Weights of a small mixture-of-experts language model, trained from scratch on English Wikipedia: 31.6M parameters, 5882 steps.
Below are experts of layer 3 (counted from 0) of a mixture-of-experts language model. Rows are named router (the router's row for the expert), gate (a neuron's input weights, with its number), up (a neuron's input weights, with its number), down (a neuron's output weights, with its number) and show model dimensions 0-127. Each number is 500 + 40 x the weight over its row's rms, rounded and kept within 0 to 999. Numbers have three digits each.
After each expert's rows: a language model's description of what the expert responds to. This comes from a sample of Wikipedia text that the model never trained on.

# expert 24
router:452519554492509477601485528494487478467456527500537539506507494444513497551494476425428457446529438462463520488494502562488531539490502500598528426477501480509545492482493478527500458475502581537528548550461539539427451560505532494469492493513431466524462542512477469480457493538527411547480447487531435572425486422466486498493546438508580517460487597459456516453494457545517529472496
gate3:527467444537460502492593494490466535510506491514509527443415482433504492508506522459555490509435419426524470542523468544547552536441515552511467501532491450523497519549479473487535488478423594483393476444487544561568466480489493464490490514520513568529412467428508524410525582545547525518471476535480491474480548477478508497465486447471482581491472502452512492533428490485500463516519
up3:568449489504467464483561450506500450479550487510492560362455471485506480504479584413514497493480422418502436553507458523573520539445478463500488448455488504477478537547476487475571481496470557518418507437500524542526466456473505444551480510558534553552455444422547503509483518530570507515460492548502480472472531494493475464415486489467477523476437519507555472533484470508507454506490
down3:486523569479542522581430425519513480439473526502489481477470451445548518555489597462510519509470418516478523508446480493537498453471469543611581479484566572503626543484451487546510522543488498513462533524499557481515488455516542457507461507515468474527472425532527545531510516455532509489463502539541497459502497457494546539430480508492506508425466540456442516540512433536461472493548
What it handles: Four-digit years, mostly recent ones, in table rows, dates and ranges, such as 1930–1937, 14 February 2013, 2015.

# expert 5
router:480518526485508512513470527554517543495529442527537484520465457479516464532518443427552499543437485470447500486528496524506552515486555551486582564481511543412502514491458572500444495498487479523505592551489545523540472411520464463524540494473483446539586528507473513579443484432539570408499509479501492465445518413472452517576474528431482548552515526483512449510489425520522518536498
gate3:595524473529483509529510420453519511539477522532517514491538468524508445498478468477493462551464415481446474477528496601479533502562461504597535520497434423511540526476544466474460531494572450506441497552605482491503424477498460491480429473504545510522475546490504531437532525444588502447521534533499480492460516494488499531495535601529563476470536519457447496502549509528525505445554
up3:551530567449577461461490492451537555484462522472535454546493534501447507525470541483548492451495502449516540539507511510536461473488476539515538463480499542471516521479562515546479562493477558537570511499542467572511480510486476556503574439408477445499553429484496388513493525512482602509478498486430476442538519483472510568523468485482444560562411474422495511508508460518541544465515
down3:503564519448588550536573433569460518542496525427467479516514495490476498407551489450516466473484506501491433454518471465589573462580434531473466520448505513459495463479449587518481511466502507555472452547517508503492436455552536474522465519488502531480509512477514465500535430505517476506482529555441500521465548490543438472607487498579503513451484467571539459488489547476518540470491
What it handles: Field-name words and word pieces in infobox lists of vehicles, buildings, albums and companies, such as Coordinates, Type, Label, Publisher.

# expert 6
router:467451516518527538444548521401476360496555474470459443505474531560431485499544462523510510520539532469545468510464537527423493486511471476437490466413538491435463520452455578505489545431474531499526481471491539546460477465524539462537555538503505538471548422502491509506522548495515525472472516551538508459520542464553466566501474519564539509510546444540446467562529554469476479470463
gate0:426555496409573450513482520485530555539453531517542493560521500526533497437459501551485452510453463466459551511522512497481516477516516507510437476518516508516407448523427478467446631497496472453492447530446511542536573468537574483484428475514479469549501398510495510446529512497572494530521516539489457571503516521468437492537503544559461506442482457555518465493462487448478508507488
up0:536517500543486477528478461544480500465479492508521488484525561571502525525426487473538468454492539488589529462522484512524623518516491469485500473592454469503384507431497437506445446478472562498495541515446519541511473541508527479534487467483555552527565546500476452502494490512506493573493497516458459572514393421538483564572525422497472475488485475477487560439521498501447470484525
down0:446486503426502513518554497450559416587482461481509497462511490526467456490512487551508501513503555424495534483494523510522483480444452458534508529552556444504471472521485524406516397543490528526543515481583456484486572545560531528476481432475502477469512418506516496570494474428469450533506577439472371496487469518473507475470451489462536439511436518501538525459475486493466516484517
What it handles: The leading hyphen at the start of an infobox or caption line, before fields like Born:, Origin:, Directed by:.

# expert 53
router:521559505521547556477529556444513526510466523560557499450468490474509465470496414470499519478474510433420488485474499471552548520439511548477518528472470625534514535545545533483472539398503493540508532461467579552484433521561516473518512523480432527565493519479480529544517453521512467511580532458444440469503518485470506439538531450489500501449467556507433462432521427506477489498447
gate0:480532510523507494465499513458466539529529518483422462468505466496423537487536485508525494402502416484449465553522472469437546493519553434547486517421419494454496519605539561501474560526480450448492475460507502532505528434516511497417521559471526585507467447428500490435490489471469494500501527536498521530539551495453527481489529486510559551490493566468598567509542533532496531557469
up0:460500505501540546455479571440486508559508485499527471498500527548484528500526481565498536515501480515452403484465489510445420556464540455541509516441449502491510626478483566547468483532433566448475487562514494557486434499476446461390447554505486516482423512481493506464494487528471519503522494507484571518551494500463483488468490496491549559518504520555516512547532509532511427622452
down0:472563510491493524498514489426478529533522489504578543509495529577434531498551516544514495489485397501442476505551493497443532473495531504559497496478511487494674482579503472498497540465450507545505489479448492511491491468437514434495558477420479511507436494455517499511496528511452514419544513495517582526463542491546486485399447507495504582438548476463469538551506494492453496472514
What it handles: Nationality and category adjectives after a, an or a year in opening definitions, like a 1986 American slasher film, British, television series.

# expert 44
router:508475519535571475503500561415535428510497561566457529470482453443468472488504457506454532486496445453525502490452466482481559459453521476524494436467534511444488547446462487479484550538465466448438471510469540553506399525515546434558570584538495532528508454468529509498514505454566498513502504483465437432499502452438485463542509459484476471488494570455484479513506438419544499506407
gate0:547538532550518550500539443531499526462442487498443458485486476536478500555433461512506508520475445535396467476535509555510522384464547480472538573557485566453533506546494504513390564579541480470481604519484451485528556477482487457462498528540566515537465508522514518498485441476498455502553529515478518533524536503513505462537486534525468473414529486513522456517561422556509508463510
up0:463490543510531541478574502482490501563442501510467488452486493501572474489503504509419496482490563475447469451448529608531441516460478518437445564489509537467489513528455596483489582515606539503515518417542493538568576521480486524523511506474511450478480504549505519511477532491529430438467553498517542454451541468551454539561519463573519414460494445530485510510502470484495498465526
down0:556493444553533487488526508516476497588425462533515548517506524477542526502498505443523531488564483465547540499554548560432545474552474503565498496570489513516547464571462553485435523559455482492427533439486473478503540429465426489541496513497483539534562527514516505501460443523474521490569530577567484492575453453425468519496577467492464521471475517505564518490539462419510471468533
What it handles: The before sports teams and leagues, and modifiers like former, consecutive, first, as in "for the Cleveland Browns".

# expert 3
router:502491528506570506535489511535574575497578502524510544546479479521482512530514465504568521489423485538478520448505467474546541471499548524511532514476438474448444538557518467568454474525497445456482532590561444450497441527463464489533518468483516529504511451495464465585488523461595574456463504411512551433501465419487468521476470494436484561512487546503546496544517494535528532542424
gate3:523457496539556465564600464557530516495498441449538512463539502520418458504480507504472493421568604532634479531465506496505528483479528497448483481593505484521451497513489482537505503464520510501548582469462544457552504462500509550525532594432597517488510491541466434517474494467484461490423548495486476517537534536498460532526541491497475499500549539481512509547489554466501539478534
up3:454553524541537549548538414588543572518492478480500537511570455479480498556491504541491449473530543602472510426539519483505553504478559499526489565541470529513477511551485496450494535500553541523500569502504566456511492465484450538511443539471500550553422485471476471500443525441501415482462531511486527501450514498475490526509497469490472587549512594489570468531464515525534592506538
down3:481523460506503435484506495497556491472378463519428502537530536466485515566462459572497445592488508461481471617520421524511548521469531548470561577514446471506403460542533535489526519492517479518491488466538508445529515497420489524528442551516422470431510515453492511508464498567480466455510538509528536538530433482463498465522459473534538459461490443495503453511513505497448455526530
What it handles: Words and word pieces naming categories in sports results and tables, often after a pipe or heading marks, such as Stage, Team, Division, Bronze.

# expert 7
router:458507562469511535452496530484555575515529488525521478546571494536462527542507501488573494427484480461443479550528479431460512484457520496493444538443492515453507562569522553466442553496532554493475553531547492500566496431458507524483558487465568540487493413450439503584463522484470537527496562443533558541571495478436497531438510499502537569523485500538498540515547476557483510577481
gate0:439514476526519516548545465517558478428508532539556505521470571518522455511541520520475520485479573501476479490491530533521488521551447560448491431534515521548443447465508433516538450474506470532523440571537511488477486477563500473534472472491525416502593588535496563550487423466554514514502451505469462489495486560513489437533489586445427488517511514513499493449437492435557461424545
up0:450521466469468533476501518443473456527541415471393535511455485565509466449475482535488472553552486514542480482452484572459475550532509418478498488515469481492468460498486556521507462526526507418492541409545443518464522513491544492437526487513479546443515406546525439499526516505499554472439472545504478557522450470571464502514519419489502474450532441523463514569506595465528478460532
down0:476523487482456538400443482423486561510516486545497484476499445549454484581495523561553494519481464521481468507508486509466473492511490372524475457506548497510613473668495517480482480553480497485554523462524425454481477454443516443431570529500488504478466435465474493511476522513457535451502528517492526539519473491542486481446516491490485561469456519508530544535479472494511512463563
What it handles: Capitalized words inside song, album, film and book titles, often in quotes or discographies, such as You, Love, Night, Dream.

# expert 25
router:541461488503515509562445597485541486513497490508418490534488520475509466509503494434455511479463448471518480454511455499532522499477539494552532425531551524477460481509449500569524419445455481422469483547496504580494401530474557520470501517525524465559556532511492472488477458454582492503465425477443449518450531446479522480552508448435532513479515605490532488497540399468533493535522
gate3:491568523537421507478587460488422509467578546533444494522568553452488499475474556521481496516458578427577470502443544540483520439538474531476538536495499512501445491468527473470481466496486520434472455493501455536435553441504517497575486510526427467474513510489541444501562480471508517467628502486464521457508451502565443494562515496494492494494508453459479493576515556524547484479544
up3:479568490487552576472442543527480569468464502507456463496543439480512499496474524474518432445491461475500505524503507508507470514563505567547545494561515537529435425548542478505519450495510611488528475531471575557488484511534539611534452578525444485467455522451533453498465440505513531464541492447482563477490511488576448457524461434518563506472493548453519560510517533542496446525512
down3:512488524493458524518491472497543561451492531489475482535524580518439501480518456507541506479490557547534423520517531473536501449448503489484431510497527454448452428505497436510467536461555540486432456395528421457453511520501477577467494465474482539495498534510474466461410514536500525536541493452488546529581527528581506452510485471477497551503453407523422471535508433432497432542502
What it handles: Percent signs, numbers and words like median, average, the and population in census demographic prose, e.g. 12.6%, The median age.

# expert 47
router:443532563555527480442570436472442524513510561523490579493497417520510541511537490536508496500508426509535517518485556498460511494444452494547546524520499459459478491559553466555488513590487448571497488533514428542454520558538497439489551439480462534452490419472584482457471454509494499559437488516510492439518464484511530450515564507461488503445463541472509491579525440465560486462491
gate0:444558555512510474588466464474509475486530493447509532511518524508486546486473529411487497522441470484404608562525471540477506450606523517517514536485503482491521553521528529541458570511568515520479549500504503444468488508481528462525568478526448508480516549483577516523495589485550491485510651487478553472506513459508464498468465537518536430459476440474557520491496482482451490515477
up0:433518461521497458529515463461409480478458451396574550548522498475468566545446565504492519526493549507601539535506515515438516473501559556486482472529487487519539551480474479519464571528519556476483602467544515490508528421481526521557476462516448566559503498508546516542459491531523488557477501455519511435588482527470522484491470578487524460538435482480452441516497501470491499497562
down0:500477514540497497537472495516520474533479483539478571499468472437473502468454508471498596519501481431554512522431516499521544553525527454519477434477521554499673504543530593538581457497465506554461489450488418466433464475518513519472462484528442498488475475445524484433477557449512458458522457514491522490447564495504497487431468544478449484531479488485466528540487562518465525562516
What it handles: Pipe separators and country or place-name starts in sports tables and lists, such as | Togo, ITA, San, Santa, South.

# expert 21
router:527402504546549524518498518486555448479519535562512549401471464492506466479548432482478534526531514491417523396439487501479503537455540474502451493514483503433501507434502498449516551486480461481517511520524572500544462516567503448571470550539545545475543487568512563507493432500579527483561494511531460455453544537484488457564479515526499414471481552535489463480512442487486493445434
gate0:424445504471527517539446456465462515453580510505538549504479477482463533475543590511538508444466558492459525492518532500507541498511480482484563503484486554476532517536557424512543438514505566466572447461526531488519579497478428509472456405539563552613464473465504538507490485513483444479563495507544480510549542557430544502448492500557509480498432507486564510470507529552552471471503
up0:494463527506504537443496479505499545409506498480570487478496550593502608449461522519530537498434517452545537590474499415466496532475540544504475454434530527507470541473535520501532488488540553473592469456493477525531508462524473522536498394511587513569455507492455532489566480479521445515507518516491451541578498483448552505509463534498532478488517566525489534421453526542517470477546
down0:493519463568495521533455531474531499505454456514458502572487480424539518490486574481525502520482499504546498480525480456568537524480497557498462434429586465454589450515395497469507448524496489580534517479484470507475542525498504511425484491570503539498533477505468492515477477449509528449486467529444518527484478452437498491487534465487415431517429512470509494447490509582479380425544
What it handles: Of, and, the, commas and abstract adjectives in expository prose on society or science, such as social, economic, current, political.

# expert 39
router:539449527497517532552530479520520467542571490478543520424487502462528514494500512573527492460535485515508509402505448524533426515499486482471504472519473486505504602410520439429466545548418538406520511466545544546473557543473447491576474482548504512462530515512494575512410466488564482518464478501514549452463452509436468494501453544473526423466484504473493514509533474586486480517554
gate0:487463541561529501543411510424507517529531499528501547526478480440471533528476542492508514533539481430497541524516459503492454572519534577492480481419514493483482521453568504441580453498451504457518509489512520387474453474474546506495496558552440493512485411507467561555524485475509490547577424457490504473455418520483513508436522481544508529538460529471505452478430555468467533570465
up0:437555499549466599431559498413521487488459519539504511526508490514542470498539485511499516487522553451482563475455577520519500532565486552564559507485472527431480524596468557466407483477559456532531487549493438524561513509459479516487487410503486550501564561450502495473508469502531541475462494498487470478485521502512461440504509569476518511571503459486558497510507484533604548432491
down0:541522506493508577486525543501554434546448430415435469478472451501543486503496533544476469477555503519495471482463494448499474537423516475485511499469493521487409530470472474428524483496466478465465487549528482564480594469498548491427547490506475588516536497495542536506566497486496488481504547507474538471556569446428502465587547575553481475459424519441524487492498543539416541481516
What it handles: Past-tense and -ing action verbs right after a subject, especially in reception sections, such as called, took, won, wrote, attempted.

# expert 59
router:482446448492517501504440468537549489469501532463497498462523459431560512562504495455521576454527448503550519404472592490486555488479511498574535546500487450461534511502511523538499481480498440514491509550488500566508557566501595524439463466449532507510506463469519522546513511500539561525475498499437511477430509537478469530615485554487442428469458461434540428553504548494525462524550
gate3:434448480473507493498548428470496544536423577452502541576515455503494471506407411517457511549501503480457541471532482493519523461566528544534515554464553520486500454416515470481490483510554505484551502484532481443392480520519576546513517445516534535542476485528523550529441460592497473534480458441480533416508473500476504475388517492482448511461478528457480503487480548518481540516492
up3:415466515534517491444499474458562470454451572541523575560456510526486468471513453500498417588513487481534534501512505515481491421470483464552497413545509481477491481514510508502515560538492490527483456550472458465525412494498573544490456431439490556476539474507564488478539460479550471582439568492523512452553484534513478481449502518422522491499551493474552403568498527463491495482476
down3:487495464457532522452487511492530488503561525482487509537496556520561520527496423470479498496505437491524475530524482534537536582510503496497549539490517516466532509507474507515482463508531516516489526568473528449500520455616478531549530481491526498521468554546557446557489411490498480461518450492586500506511553551537544551493544485576510506523580557374485534538590587598450480504468
What it handles: Prepositions and labels in table headers, infobox fields and stats notes, like as of, Round of, Runners-up, Date, Result, In.